Weights of a small mixture-of-experts language model, trained from scratch on English Wikipedia.
Size: 10 layers, width 192, 31.9M parameters.
Experts: 64 experts in each of 9 layers, 64 SwiGLU neurons an expert, 4 picks a token, a softmax router.
Training: a variant of Adam for the experts, 829M tokens, 3161 steps.
Below are experts of layer 7 (counted from 0) of a mixture-of-experts language model. Rows are named router (the router's row for the expert), down (a neuron's output weights, with its number) and show model dimensions 0-191. Each number is 500 + 50 x the weight over its row's rms, rounded and kept within 0 to 999. Numbers have three digits each.
After each expert's rows: a language model's description of what the expert responds to. This comes from a sample of Wikipedia text that the model never trained on.

# expert 31
router:630518551460469572520489497518498533460424555435531459564585555520419507484518469577536524441499496417474552536491534427501423386591467440551614495445628458531385477553520497431525532483447462509535518527506452472531526521477443508480501529597442431537525427457543479381441450555547440487514512549432420607530509611555515519427479456484460451594554464464554514547515496486509498431542493550541436549425550426506450502547485486571545535540539524516572589504475483528536605468513488534497450499511525436455442441514550548571548431551442490529473572469497488541454502442425514511
down1:429439549525473560400474387468566462479519452424523544544505465444435517574495390485479536479475458483482477533522483499405510476574460540576457564488457535510389542474541408485501549470489455566472495440466484490526475500467505510410403478505543462529555559510534552497602434483553487567459460522582594421429483347538444591600470574478439534444439487566488576469516472567522489594501436519468428445502540513480626544528501432487571482542500509489584547553506490554440520574493451503525520468418498492569504486401534576529564486476476555495486530500489503477495555462553462590
down2:486466502388480507482479545410483566411544422473454394550599506517520532383477505537504537490476479502511536507468482384530491493552481408519389451545430523507537457506562482491607535374544517506505519539388479513470463562538494505504474486512504557522412551475540501461484474506443509462445445473528460606491458706520460518478505464508525488511489540564478499558530486388563457541459530529473554595502516468529544478618538552494576533592409501498439544466363506508534579597511547501474462440525633509482502485511522529522519488499484425562501510513478486504515548533532500475
down3:520423436577549580567578502499597443511462596596460517524443628487534483473460548473605481467438522513376445524462500469443456546568416589547513447587487554530391475560467531564542477422533583546557401505509464435423509528464451477480546534511445478455484562554525508454487467569564458511484447553496510479474482432494442497517501512451473467393460385586427527475514410539473438391426565434443511478424521504490580459542487554528512512471497483487416465497609480486505541466481523462449459538459464560491485481470487563459455556474472553497499489445512544517526509487493566418
What it handles: Place names after in

# expert 36
router:532438511437447520599524519542533587490447522446495451569509569519429507525495458530420492482476561445460513461505431481493447452540516541511535494434533522509478482522479535450503530460472471546572556594572465483560583479450418414400505474566441410513437467450514539422414491518573472427499452576407479539421506647502569534446579484536447471507501485375521566537474493522555605504563438496522463513504570426488513542400448484544559464534575537557581614522476456539448517466536492481541480534495547530464470448496501536501570487548409497392452550446593491449463509460496573467
down0:582547567488494549587484472527514428465503509522525599480468489554539494487470474481537478413482500422503535454499536576536437497520514509478562567525478426464423428554608507405549578561515572447547457478490582546427439407504438515490465507449507488466475452549433531529571526524509489452507476469507497550486452593505434472504491445563533513426559560496460445389499478494571514511569568584438514432544432464578569482511480505425494493457543391430509550463438435479436525584535513537507566526565442592522472477424619495522452498479518527420538493523481501540547527497421530316
down1:595530451500487577456523472528471457478491560469513470451514532503550487447490510563604496476582530505419522525517478578415387425418488499492501518527479472537523458632430506517461541518474530513360469568518473433483554427585432505567532428570552511463416511503514520495563482504428456462499521481413637480515489522379514558523484518483484493544478509519440503450557451512461568415502450357483560521521433582459484441479442575498496526497467481460500537407552469435410422512491555390442408457517417505589490475510554479497447458526550566507500495577489521468419484538535507498
down2:494541541440487528506520455517515542473510590468550422468502539654491459508457533528568507420557454481509543495462534538494554547518534421516483525533467514512467495422493444418600481458663440558487535464528401575472476505459517475457481533398483563506470539580582590486539505532577520362516527460544468462427467521443501451597503520474490479492507531442510497404503612503513392459588551518523515488508513520558523509422546495537516485496577526449598527492358465527462415545416571445523529530531421552497554447424544565527480448497471517544507483443517575510554492472427538526
What it handles: List dashes and statistics

# expert 23
router:605470543436510523540479503502511531499466440431568446536541527585503483550537474620622460440519573436518525509515514438474477420499452455518500521529550437591469544509600469530559494435414491564551567495553580447585528518490479466485461501552462386472531497450536483494509446448500446431574471520452482594545508614619529498420500495569489420496567425476524485570498470562497493499621498516542429550526610522499397476479512478561562536473528571531613500521484488451478530495473515569534491497508586602524420478460444543559557437497460564499524466483538502488481461386492509454
down1:490443430534474461522441515361464493547530497514530512519478574513490504488500552472488474547526487481544395444432529434479511464545392583531523512436508546501478480405504548516508495610497466448566547526529433456519594542612515419513447461514539525516466512405561543423469532519499453423450505450436516396555465527463523442487476439521507439551427481455498484527524470526555499536547437618510458469406515579547576472559474469558436381536463451442579476582441488485476466473543453509450597460403536491459533437524490513484540621529610544528473515447520397570508472458505453564
down2:517460527472540459395483495486466553452498485510594492550527495423473592502550460544451508369508476513554523521558591565444542421504527407610442611511433577554561489536602423483548523520508387436469507503455479595491525511528503527569536561585544491470492480480522508604581565452550558550494554499575592447454483557502541496533410535546505490462486562493492562515509532531444458490521358542498532535478551488432533546487545497621586498579492533486464493539410529449496477537457438466501492560436525423537442475453507491590576459506487452434488516529501456500527544452572458544
down3:436491617478458486568548486458531514487425395486466462475442454540490445501534488609482489487465575490494540513495542434570425572384562426452437536520560438472507456441418467571491508482414510493461530421550437517469530473498586508439532532474515477515536548481450492465486549535463474553477450517425464420501457472522475571477457431504449395470510509564515581597443460464527491404493499539416456472458490407524442480553378446630522509570545471447446517591424524531485583452444474551482478546459463490439417500483464537507499592476463492456464610537459620491539502459479487501
What it handles: Mid-word name fragments

# expert 35
router:528467556389438539531535490559584547482443566426567470556474554557487481550469417522506484421426523403445571455539427471512422478509489463552531516388539455502493503500501502481543508421452472530536532567547409445567547432469430423439466476603475459465484454433549524428467466556568474460530439533436480501503549612560582503428549451558428447512538421387516496487467526543499541493594445465519495540492564445523421564485458495580465556566549569514582567560435495470477521430533489510573431478523542486488466468470496587558591453521497487482482566497575454456449500479492540430
down0:491529426421478408513519395516410503542567521458484448523494489447535598459518553482546497511538464521419459567519527472441550498572536455511499495589507436521503470561583477517544462434413470469502559532428548460521543504477409519417499509607467507504477492547510427463492537444483495481440574498597369525506517395528519503553482448461639486418480529585530546516461418514658469467553536497495465577442576422521442557493441529536462457611534497600450512511524533585519456541518454471412470560511448554504528442475492477512585471444538516499540534513514472511475489522387535465
down1:559515529471463491458555486533558434557523446527583458506429552538466536555464464580485512432465495420479476521510449498530456525531496494488484530559525477507526481462544531588506508507397427591416466522511487439479471439509540467567550490471544401535507461525495504601556491464531532443366461450428508421558490530367460562582466525526473391485558457462520452485529454477517458511424488624522480449526487487454549520425480524488463447505520532574500483470525446416481477548396472636337439471388510511491435493551544529488549459618597560516504592510510502457498476460505540516
down2:502473465493515533497478495514469459579433572540462496537560498508610470470510485501523561430536474436494430460506412466521508581550461483544409435451432476478539533504542548402516480371522590553469571488559535543494555466526513454495566492567542658409545461528534451579522493482545469536484485531585478533553555465382512502433545588461557440514504531503538490454585572455583565526569507593465476435516412509475470529534570551579473521514504410487500508514457471516556634514522520469444434598471410485439493571452473526492457501520582503461415544582502448446524465528501511438
What it handles: List and table markers

# expert 32
router:551512568429470547552546461573527596419467536467584453541558594536443453534508480553529452484425526474519533430531470404541490507567446508535567462497547500500436485515521445448508536401422453527536551535533444450600559449476458467468424503573485470482497466452578555443490417527531465449524468529461449670470620518520547478497523432510453444579493458490538515576476568556489538467572490477514441575422564469551432534427486456507507529577511527511491558557484510483507563437547525545531469525550569436458430442463532554543608458497423578495493585453543466505514569427473583485
down4:434482479557526463439440507431489525451527478580529453490581530409532502529487495516458529532496423496498517507450579467460559582609521429515427512548483507452516529398602463537576628404504450393521495436534450483522437527449543578609457570498476546575494474561484523470471493503503430489493570512438398519519562339578546475415495521564480473564401516521515533578460475518509528505486485476466480477490472469492518511500500497543599431511487572525567560555523475482487486384520366437447494460458449489546571481539527509473482535484533445596451598463477480436514540523529487552
down5:413446457500569503441507549595471496564561477411545429482529601514451588390523494460524437516572503527499489506455497518470552522498570575519462420537425436478557510331531586424514496571390553464480451596509512446508519501517595460489457502401492444501468488528561524437577555508524437537579502547522554627510491454474472542597553491488552494496461486575530505510528484465456522542470544569565569522462557495513570507465530572460511451472453593442501554507500590569502550448523471555488508537476496531561548506540576396479482487514477516597571538467549492488594528509467563481
down6:391462579514547540562571534446474483512499490502487474545568470459547487463516502502508511544490476500485495457530621429448553513498532552424507513515480486513587589607450455513442553584597515479376534442472487421474466576459468507569584486582435512541442486535392452571504578440498495512587502504517464568460621440442570431443526425493505446504519605507515422551520483503529534583467452524478550503543518609498353527575487484514473454418448541474505488473523478496502416462598473452436556542434504482467526493480579496449484574488538519471415503513472546515524525579562450476
What it handles: Determiners and possessives

# expert 54
router:515510545479451546519533485591565565483464550452572458573508562606413461524496446550556447480437563493482555502542461425509530444522435422549577516491557458575449465534567514478531515499406488524555525550562425485538546457493432462439481497590415470430464457401515440500462476492582470512530487551420458599516573545565558509485525432521476385514507411443552442597461515495496534442552509488592480560482564463517433594518461474532481570560501542539519546563495472533447599441561469535593450486514557449472449460496579557556567420523457497498552544517490421499475506407499492424
down3:568535375571512465444501487485507630494525516440489429513475522465462493572495472497472566492431543523447541529426554444545490506550527541502519488482429459504554485629462502523510469630527495456587404502490485433388526494497492440483438482515534471521482460486513562632522454478466519514513478467422463378483531498483553449589594502495508523486565520545489526523399536465493486460462514529508680419576460476478498566553535560547571586484513395500468541484491442435496506489497450478513495447486475489516514409574602537479448468423510476495551560564530422437449499424560462440
down4:486485413548486452531438438506465537476530477511444488447469498555607575542473423555537475502508523492455536478535442535426570500481484496500482574470412442517511601509417505537511456524504562491511516497499518440398426476553403467479443452481530564464544451476482396503491446486503523547386473546490586499549531395532580651546481489481543490491500537500527422387506490455492519495505510403488566454580556507447531469533465503515475426501411553528435440513623577491446394537468467450544554557420454537495465432500456578486484524508534488467539481567559465461519580512656493431
down5:515487515489499509433534545612548362550451542544510524470515480527515568530393494391492498473504436517492512530546374543491485482504563504478510463501513492537461544547548413473578489521445491509571429410587636454546591459500432464496443532484569520437543462456475544516468494509412509506394452533541540478372515530428521444516400444543516488533473441540457563449464535551517467493469496430523482538579467479431503584514530583440468444459519476590466499521505572526519520520507467589511533503469557580571529453381488452433487503430468532588517389548553545451468505526529500585
What it handles: Place and route modifiers

# expert 50
router:534489505432454546503521479532567533478489548483558481546541491593415514588499459559497497440377541405482508449514464431553471442478498491523483434471515440550443488593522469469454497471435492504521550530549470487557536444476501434425505473536501396429560415455544495438460445561507524466529435534480508523520551599556546434451495460578452488551518451413591509532456545617540502461530424461560523597497529494549479508474468460552518586581514589564504590497456453480476557401527527558526406495488548479444437509424518561534582417559422530472512554561515396489422542422447564465
down4:582506383456526530546494524595479495457540446515389462377477467523543381537607406501549520497581515418551567456438511490505469471444576543497484473448508510568459493429570486491578510533521589487484477481440436540528564394511483504432524464449498485550556495542522557582529561506458474498503440416461438488485541455495553575594487467480400462430461463414499458449497507462481417496542453549500500434532522559511489542474476436466470535571460539510452463556506445503488556527566583522526458425562569477617459556531533564420409501555518522458515568479563482516517509371473526495
down5:464539426466474514411417389435532537535492484521500565484487446534528532482457444558569484438500564534483505559454555562496577556514514444481453480557493493535638481563582444507523559479522494435496506562479453555502540590446434508566374401492513532481491538538455463461491553564519467455460519479592525601642473522552535534511444525534532542449570498480473469518499525367487508513465425460491487536422419530516481350408413486461517512553533396467477499489439503457438452459516453448532516484494416497508546464488529516588584479626506534508531502488462474527531505571451562456
down6:446489546325495484549515529495531493541479511507523521472569507538488603498536490477547449578515392441490528585443472404463443484489565525547394428500449473437564522458458517527419378468541507512530514467566507434539526463502522523548427560606537356486478530523517544522501446565547482517501472442553528627524510664374542507444540528481482480527512526541444530534627487486494500517478554459488462522498493531524500525461480469472595428459424574496551546485497492488484434522535454525539503407552471518446470558512556451476477490569517551538503455473534519492516423457604424447
What it handles: Table and heading markup

# expert 15
router:579510562434480589563534446579504550429456583456525423572549543558435504487492431529516477434461557423456531526500464412551491391551479497558540452456585511573426514588499507477563564450430451525547569564505450431555523486505492544402483482585469410488492461424526479470433469532560476426496481537429439543527533611561579532450519426551466449529514479447537518551471500505546549448541456480502458576443566490469509581522493465596529543557526562589570604517452496506450548477520458587562452497534540462447449434535516573537513450547413513521451539505519464526422527472491519433
down4:542531432555459404594577572509519521498459436544427425526508547486543528421523436556559486469595522512526511507462506614495483503451524526566585518534496487384477492509555460502474499442487535410485511507538529487469489594463577527490515462531478527458427516399569531464443579463551448507516565423579567443477562447520484536462441481510454491472552467438455483536526523464438501498500505495522545443602477527549484371516396347467474474439503494452478441469457417473586498491401602423559571480464512546533479514521480550536558530524613497513500545490541532550477542506609474592
down5:524511487521484499431519474491391373554510527506531497448461472472521473591457538490360467546510482484497527496519525500488447531489468462560479440479490519477510445557535511490504355529522517553478461499499436377538526463495511463516482471516506403566465412508485514591437376451491482473504485568491509692481549718494484480549487457504454568495434489491448501527466431469458602514571475524565434528502473420579448545434505551466537482460559446472473450543470392476472530446497455544508478524520555443438428542448492465442516491541549463570495474463513517483601514482548500546
down6:453472513480431457475383464437396536432562528443526508491557601534535498553538505494516483538408523601504504592495488550589452437474556548522505440491428582491459503452519583540548563548609534435506525543457458489498549589488501510469473508482501489543370565440501455461514509498628514525514569590487477489457411452543478392397509592493391569557525461444505579473468543500541461462465622431517465560508520478503558520437484569573551504462563480460453479462510462541500458440466431519521534501489487468452580436402518526508546553530404488521505517464515542463515529499410539506
What it handles: Dates and date ranges

# expert 6
router:535501533421497460618506521588508533478428516453497443564499557594469476544532475544449436498447565484442523507562427482541487459480515484520522512461544497500503413508543470424515524489471488524552553515600454509568544424446478407416496537656427368450483440450496547445402485465575513444526522557492420593429502624531511541491585479551496461579452437383548513497421565546508597506543458476525474547499539415539480586480498454503521564516546551551570559497501528577427540430536479493521453563519561471503500446467533532459512496525445513483495560500582488452456527426526568475
down3:532439589487521490538416456478440567495466624504492473415585416502479480512495518522531481477435465565453495509479544471542481484500545549477429560554471536470537514508430465528531510636479549571541527435553498422511612441457501506486603534526570444524464512483369423502462525514523533566546470506554596405412532395436504493468603480491487500530422463439536551553440531525538510524448572433524568547526467489470539487422416529538517483438515509490546566463476513509482529510418538405551536479498540444513540537404487519498555506400474593595584572483488499442575495449496418539
down4:431454533476533554507461437491453426508518493473535520486504495383437470445477484468503488492446535461425546454491557439411512495472481493476509568495505507606501476512500421505471425518442480570518524538552404516629490533501496425448453497546487572586449582459463535455479565531517541552514443557501489527577507537475475428522525448537497537511566472575474525508377527561489473555470453515507562486539542429542495545550527525501502545536396568610521523603355450534513579603510547505399443519507474534463515505392528488436613652505485494467451511495533528510556583460455558417
down5:508523486458453547530425431458597521545499542466405529442573519467469558528405501496458492529486448457425500472531541496604536493621488523525397513476567483466447476534470587475582544532499522458484407491476511463539451520502416577578512451503636427571612487493489560545425478517532484442580471496478486665512482511486489481471483551495417555450496602491478413486468633463530466500522445598505448484529450496484585448504525552541467494469426438538502484476530517491477399500538463530518527465620512541475460519463566515568465416468481533515529479434401514436518503541503468567
What it handles: Data values and separators

# expert 7
router:513514523418443529591561488525534587456446532485501488519549553544409533529483488503520541430415541450426526496473407472537469418491499473553550420433492490523430426508551462454520515430447528551577531586513458500547530499480449470429449511520471385412589392480533507384393492510517498458525462531485478515502523642549532534438511469482452437556535475382547497509509547561481608482537481513516471535513499432539473528419519517580500500551566547527556555541484524466463529481534517578550369510545566465478522428408520568493562449577491550517517564429544438506474499379497494452
down2:450505541518578501473522534545473374495563421502473539535522482522487552511545382481488483522568533580486494626547547575481500570460453528489479512464477458475515496529506482482523528582593439487515441512464491511492503420495469467563574511471474557436619551575468564607525529415469547513559457501500550605487439551532589536521565500475504504610488517528538535485499465395501502508554375480520430397480441447404418509489486494575584517482546421549468555512555506437526497499528388517461425451471436495508530483580530427583437510527573514617473528556536500476410496554493480517
down3:550534572445554652423477469568569555464443461542520471533535468559493524444497544494519544532453494515568536521476478526565525571498422506449584407494486502491522419470530438452560540507457585455455537534500506589557506573524581554455520482601522462545501520460501526516381426506496481441540489444530532519536584554517474510485660469572492564485489409433532484500501350547531453479489460466553490619513576601495466419501424450422493438533495522451538543526499597464493494549488505563557530487552552461560543485495533536482448458427543520588504554474401535543540478489481458519
down4:590570453514486490435520450573547460523546465487501451471444464494496488504531509475563449466539490586507476516521529466461515459481457531422549571496661554542535449508422466462496477518534446513551475416457531569446569540485452552464475470490551523410552594432466549528542603466485425519549498554543593515481419500505530492449499471474487405487474481604529541432467521468568411519463548507600610451522465449391532486560451444507577532467489394420451497497580457494434528425523492518532514515466476635563571505454542400569504494518533487398560473549566546463478469522546560480
What it handles: Table and list line breaks

# expert 0
router:528426514474501466571519551518616523496495518485529517506542603499526483547471425561572478505455558454471555511573419477541503481513496515534558516461523495526490513512545521469516564451482471537514537546601459504584531481456492447421526462585462426383525482483522509438455482465496483452559465508466440563508576707625536472466552492536474452506592501362539482561471587526557591506544470458502454532517530440514421565457527469507574628543518460558579550533446441466438512461553553514529394559500572483478519471403547534548543474524489507520462554475566465448472541441477545444
down1:439445473483588490552538429528533483439417490542532487469602491475523497550553519496503437560522519525535461482514490581555461469583507504398594625532496564555569572519504452514393510443462544513448486524481548532568590503544530504397551563484579487467491558476489513508483571449577492600406563365494439498527508553439473457482632509457525514522596510483528539564529398512539583479527453470451528583460541478497513494475442577507612391523499564597471532459537454481507554479478531476505507522515615489503520514502519493499475486432558447481443491424461481526422525454465530594
down2:486534469479538475478567447575499474505448480521466501601553483506463559467524483428495420558460532461539443565542647495477517596474496550496496532494497542465523517482479395444477488532473599475489479489595507518441525412421485481583351558593467602532508452465469469467437525451502499528508425522441575526452505435579538466487527479391545527547475495567388480541467519504449493430472406527552596500576505479435507401409524506435462480461531526468497561549566611518507445559515476526382551478504454514463560548553521501410472528499462479577519495441417554488488532481446488574
down3:533518522469482522436570516468554551491533518534376607587517535423444546465452521420512518559519529471465519522453539469554549500503504543500451518512491578443494409547541532539427332430529531474477530517578500422516621542563528484535420462519581487435438481470541501398498559533510410454462531468484490498533570564453498438551464596461526489484550592474442469486556535536458558503470482442525425579502501483485464438476564534531482474472501501595602520563359548539534483525461449464471508503479438441546492573427466511495500524518529451395392477550536561516529550453512390485
What it handles: Infobox list structure

# expert 19
router:526497516408460524540558477559484483426372588475519489527569526516413546528459459550490483478403527407434573504576412432502453473539503517523504472457544524509398504539547447530481523471426465549605550563552448485569553500536495509476415463475488417485531400433501479453469509565568455495526437528455437554467534602512558517435551489479418470523526521398541497507482493591470538470568413465537478532446558436543450583495469500582522481515553532562561564524500491543441521428533503583502501521576589452451477459499533588542540429477431489531424573463578501445427493425457528422
down4:489542510577544507403522474482448587405394485523462497478468516516520619538523486528535549458538499505546537511493457470487453471419488482444439428500591592466484480459491442496524525487469551538453495492498497470454515513423478528466485507412585369489511543531529393545459487486505499482505460473441566622414506700555542536495459479540440524510509474501466407446560608493514541515511565508471351544486516595515452503415444462507435463408523459495448516494542479497515547493513586563562518492482417449521469444486483559603475509534534541503541557418555525607524537484463521504
down5:397487530531537519449604432453485618549534485525446507450457535439438444519462568476586458534406452529542488449476499515491511607447505415523558411513428497481505535469475521448463494320503370549392488522496549471440504527444633422505411542544534374507523559491573515545452503456494504429482526480518572598504514558448509492499545572600441479456536519516472573603529498473525545456541433589508472533524492499535466508492496542452538499474476489481534466522467564437508510441472549471544490521449558447538544449436499480480435521568473587507488572534441458531562531488492478561
down6:487435501516563593486503401463444542440514587554413497505487545446546479515579481525470513569509430496587513462460515491587502414434518445520473450518495477470555504520475479381525494518558540440568519561448570462412529443453556459490579617597480445549580455489470471518549573501486565487486551447461449402515427352487530497449453471527441414416479461566471459496482522464483501520462504477504484508445462504428481539624525461489534485445524488407515553484564469583494508548461489463558462467586477501531577383542507412611532527465487553405500451474489416504488492537495550477
What it handles: Dates, years, release contexts

# expert 56
router:529427483448510521602499496573552564452431567490589486553523552581447476532480445569508525472439542468540528467473400440530457490487465534500576460467601509490447503565593506433537502446449497566563495558606468542624551484457452437401521515552467376451509446426521550396427490507568476509522518526516496579529510555545574488465581471577534388561476458438542536516487547531487576439519496513558481513490555458471497534516527460504513580565576549514588504558444516483433576483508536515508480505508484454433523481429537588536489461496477576479404538487602548553498435439464570460
down0:501402449528409453512505492484566428487553463535444459550471506493449418454580464556498470589423482514455523512400533502501517519441526572445535364496512561460475496569448477535492530586489517511506612460507507438510514485577517480481529497507476483503529502486539509584450519554489507480414490571401551449531532453516466469482447605502452430491488475497458464542495384433495560575551415380565476477557533508592517645431403492514475562493565470461378515554530413534512494509504541495438476500511460409473476468448504495434650464464477466527564465471526529446438499437546545493
down1:522430519457568499484496498543524527420565486581592444469480524410433519540479576567496513472464508522441498545469479481488477527554484622514425425553393555499539485527532540537457527561502474521502455460531420488433490499474401441478516472508504522471560481684466579503458541570481496457604548533472430488460420606472436503496502591487457504514407472507514548543490459527474518555447479597471532439539582407470509597500472442438614500557553516494473533474479452502501437362593504562478505447416582575474435474481446502459534526512483547519505468487483536457557544557424505443
down2:454609507592494449435472466497483471514485550578448526567479555467521474494602514549417528489542452359533528403475459511499474513459488549500539539444544525498524522515540456489544448416451620480464520430465577523538467512454511444464475523408585602542522468448423456576533552505569482567497562570524519489470483439435477527574586609457567461438494487597470573580473534497477457499522625512545409575521529552546523472466398538455456530552457599515538471501453578539492505519412487429582445510457479416548519484448494527516528546493572541496489515522595515472490506539557523451
What it handles: Election table cells

# expert 60
router:606508498408446552566531515534585578484461556494574458505553534526484472581476499543501531453406539427523533496485440495515499440533472474549517450492567488470461482550561420506499548499420541541521557554514479498531505464500506466421496440590478384480523467461486544396500450565585452469528512501483479636535533609521525478491541501554450489513521486434528529495503548556538518450543473552546511567509551483531442463405485501569585523544489533514507513578498411438498577401576566575566452502501559524414503478365561594521552408533470512423446554507541499480485528374416567445
down0:513493448601413513471490429523479605599481468500632473483498565574441539522427503551481442573396449472515546552451453564434516377496549500507541519359495481492563581426488544517488519587468532496494444535451459525467428519416432462487455465516408464488576533475448619545435578489469471456524517459469577455542539490540505448517399491564461455473471504574456469563507456563475556508584519555577504469588463479466497421447500476467425489527545515511517538508564503432502497538449517440548534462561446466459526444501514501501554523523466518510503514430444547524463488502426336506
down1:540449501522530556499424468596586491518530376566464444472449506462402566596520480556525519512479527554572397484466627546528589530495494495471562466595552444529548538547446507547551493461446489580531515546530554558541558409449472536519461472451490535525506536483470419558546602486519600404340421498493569534459517517512558475534506468458500490400488398487514445444487486492485508495523488461512507529492523518403430485540442406524514493455517505498567458381466453424461531555479530521585522483508550419530530482467508483568539430547595523559448578507473470508506498494536423515
down2:526327439502406521476527507508474401432525517479459596582551555501429542418541535539478454505542476570505497438458468467479518532550586460532499460552541500383530531474455509489514575441508437516541419416449574434487500546502513557517492496586440384439498527430491510464418561508484453465493519503397602648441480639465469490492539483576485477504553510509478404472487485509561492463479423509522479474437464447491529498548464537492429514558505470494497414406484534505464468459475484473530528519566507535497469443510490350505474493459546602475525500522401472510511473472532414475
What it handles: Section heading words

# expert 48
router:567496534472516519605597494546478581486449572449532464569543551532463476492494502587510496473449520438449543466526435432602499410555501507546545502462534542561468403490558520478540492443428411571542558628548469458576583497495480441389462489551444324457517444524509523401468460498516452448537435549474455659472584559545504526456605488562482461555497437440481501478455539495456581494509495512514520561464543441502468566490475460454539490542500571511548503512463526481481603429529535523555481512541595496505468444505573492557543443504429533448496515513562512554487502491521513446
down0:529495505519510434539447465467556588444479540568435441409482523593526454531436505531533535531497442428532412530462504481560526520456562508500425376484539523508482484563377413575570464580540498544598593565516535508481529541448437517439507496521438586469545487590447453560486501500425513571421477552472460465589474498474503480543492485356415540433585369516472471459523466512541510464488518491480461469465487559534490443501500553459517426526461554503465498555540545441519493574573437578576493537453595588497550590467532554467510487556591499522494524567499497518585515490529551452
down1:506581549456474416382486562477471472502463421536504429487487428534447485517467478494449444530515527493647500515524509589420496505516485548494461544502372552487533582487606444515485429457508487431472515539513540487516531575496523440543458502507475531591508535465533556530555510498643520429584492547506513602560586514561550508463512518520478512547576478561475464587522500527420544484564492493541365487515477483565501517564494580532468534495663411563481494556502412554459471444448521381540514504563457456544407549515520548495524440570509516504437492459436559447493516511460478507
down2:472477499539431487574487522515566415504548525416591450603515493548532529565491570539452539482546486509529611485523485486577427472500514499569441494507563490469456424569441436489552474470473502565524452555445444513456454528514540601515473485574607361478459487471545531593447570533482429536422568562464551464487514548622557469520496483496571425437494455451519472551548603482499502507505578543470511528567494535491497488518440589434332384479453492490527427516557484516483493465530552528436436506480451506461566434449552478501502468444526561502546484543435500495548538407435553481
What it handles: Year prefixes and numbers

# expert 24
router:609494531438502491510476497524517509490458481452556465517573585518502497526515473629581459452494536459478512439520490452545473455525427505573509475488538463503468522544615478488563528489370514540557543474540525430556481512473450474487431469574477343483521510492524561532518468481541460492543493521470480653533541669510457532444523477558451438538551416438450431631489505588516509500551502525525411540545543480546463538489509462533576560490545602578611530524511477475572466442563469562554460511557576539498441488516482583532500399474440530483508485506507532528465522379493496472
down1:518550407474482433436577576486476568475560478444533551487522571540567529413569455483550519515532432435483434489575609462470489424510524526513572435564585486526402445530444517465507548472495495554509502541455432483483554411431538477575487519590573495515535566460469514491481549433482499469598541433473413477541540492452475387489544526463472509499580481546415446460514460434407484547449427418481500464509551457539463490465613520497535495489477521423520435450449576550608459526536470586362538505438559446480450511431526506566407534489475450535449459519497527514522520430438541500
down2:427474479581478570547518530549412464442502504496481484587466514518472428417515528459503468492418579512589476535487542485484559390482435571536496531429507490449364576474493520491556541458516534469511426529454401511510592545476442445534407579453514456477492464505498585520583545478502477551466497402505605530538486483441436511461560451443454518534456445448539495562573467544631547469439509490485481398479529612418485453564492540468446487449569491590420516467453448534530486458476509466570521517516617560500464468526554499500522569503492469474624540534510562541492523463417448538
down3:643566555432617497511511537433557562460564451491537473579585542549493466586470461373500509467462397606509464442450525526473463541565410540534516544520539467468491526454596549459536541499490484479489404538456470553550495509544388466536510469507458453496497440557406562459544415503440552551534561523530472464526532521515342501467472522529473490391578526564452564464504459525504503497533395505481535512465479480580453487555490518428474514547548420516465439484468372487528487437487549588530493451515588497559491485520465501467497419492494565508446524498478521489525478569458430577
What it handles: Foreign name fragments

# expert 38
router:578469520429522541556504468518554481483446472426548450494596560555479462584438460565561512449467492424477504435533516459543456484504414470574549457475534464580453543517593461518532525441403434538552500481516477513553519493501467544413467530507458367512533442421516501449540493487461470467553457530434489616536505707569542464451498498561521422556570373516521498569507541618520559495548488474564401592538543523564435531527486451504521531517535585538551538503465472529509528551523560563511527503545529515497432521461555559590518428529463558520481514546511492498478506396500543522
down1:471502516536548549630487465539536399421466446520428513461386452440517470460579486478550455546483489560577449458562528456515528543599565554515461495539487561552427622494557435468454502436522538499554615356534493518506429537509523502507464505481421524525422473494524512501418544416484471480415441475472422505448505441569440442439467498480488464501476513614452593531449500451472538521560586510454461473551553514556536538519512565437492527467367442504494534458480415504533580472527514503549511491540453461524446519444503553446490462516487517439525469411552518472506436465451375443
down2:431504606542423501512536529495473518510429478511496544481538471422579605455565507439478565458474576571497495454505525378450563422459541588413492518533532512529462490477508444524508418448543560454403503536585524506423456420508423443488532470421450486483492539466505485496458619511532530522540432534450455441424586485475474466469542515499534508536450518417491480490506659512542506452524487415400458493485499581546536474536349464537476494494434436531479424513470548460436522521495438495523533502526515466465515528433557507384524470468568525551557555447593526530400482573516440476
down3:478511526492534534476538499524559611472482433565511532505505542551423595398504488487487434543519450515521476510471536494501465439516476475472496491559407550534470418539582499452490476645496520459469505522551434528449470515462468497422517471452497547486474469586583515419474491527548445538528478480491531648437561539528478541532542498476457508545483495514464484562481599461545406559543493442510618543445518554501539581568562520583559561531567511437549555403509435611426479586503499481471467609510557434549473471640481438383506534558532528450553476459486522447458499443487575474
What it handles: Foreign name pieces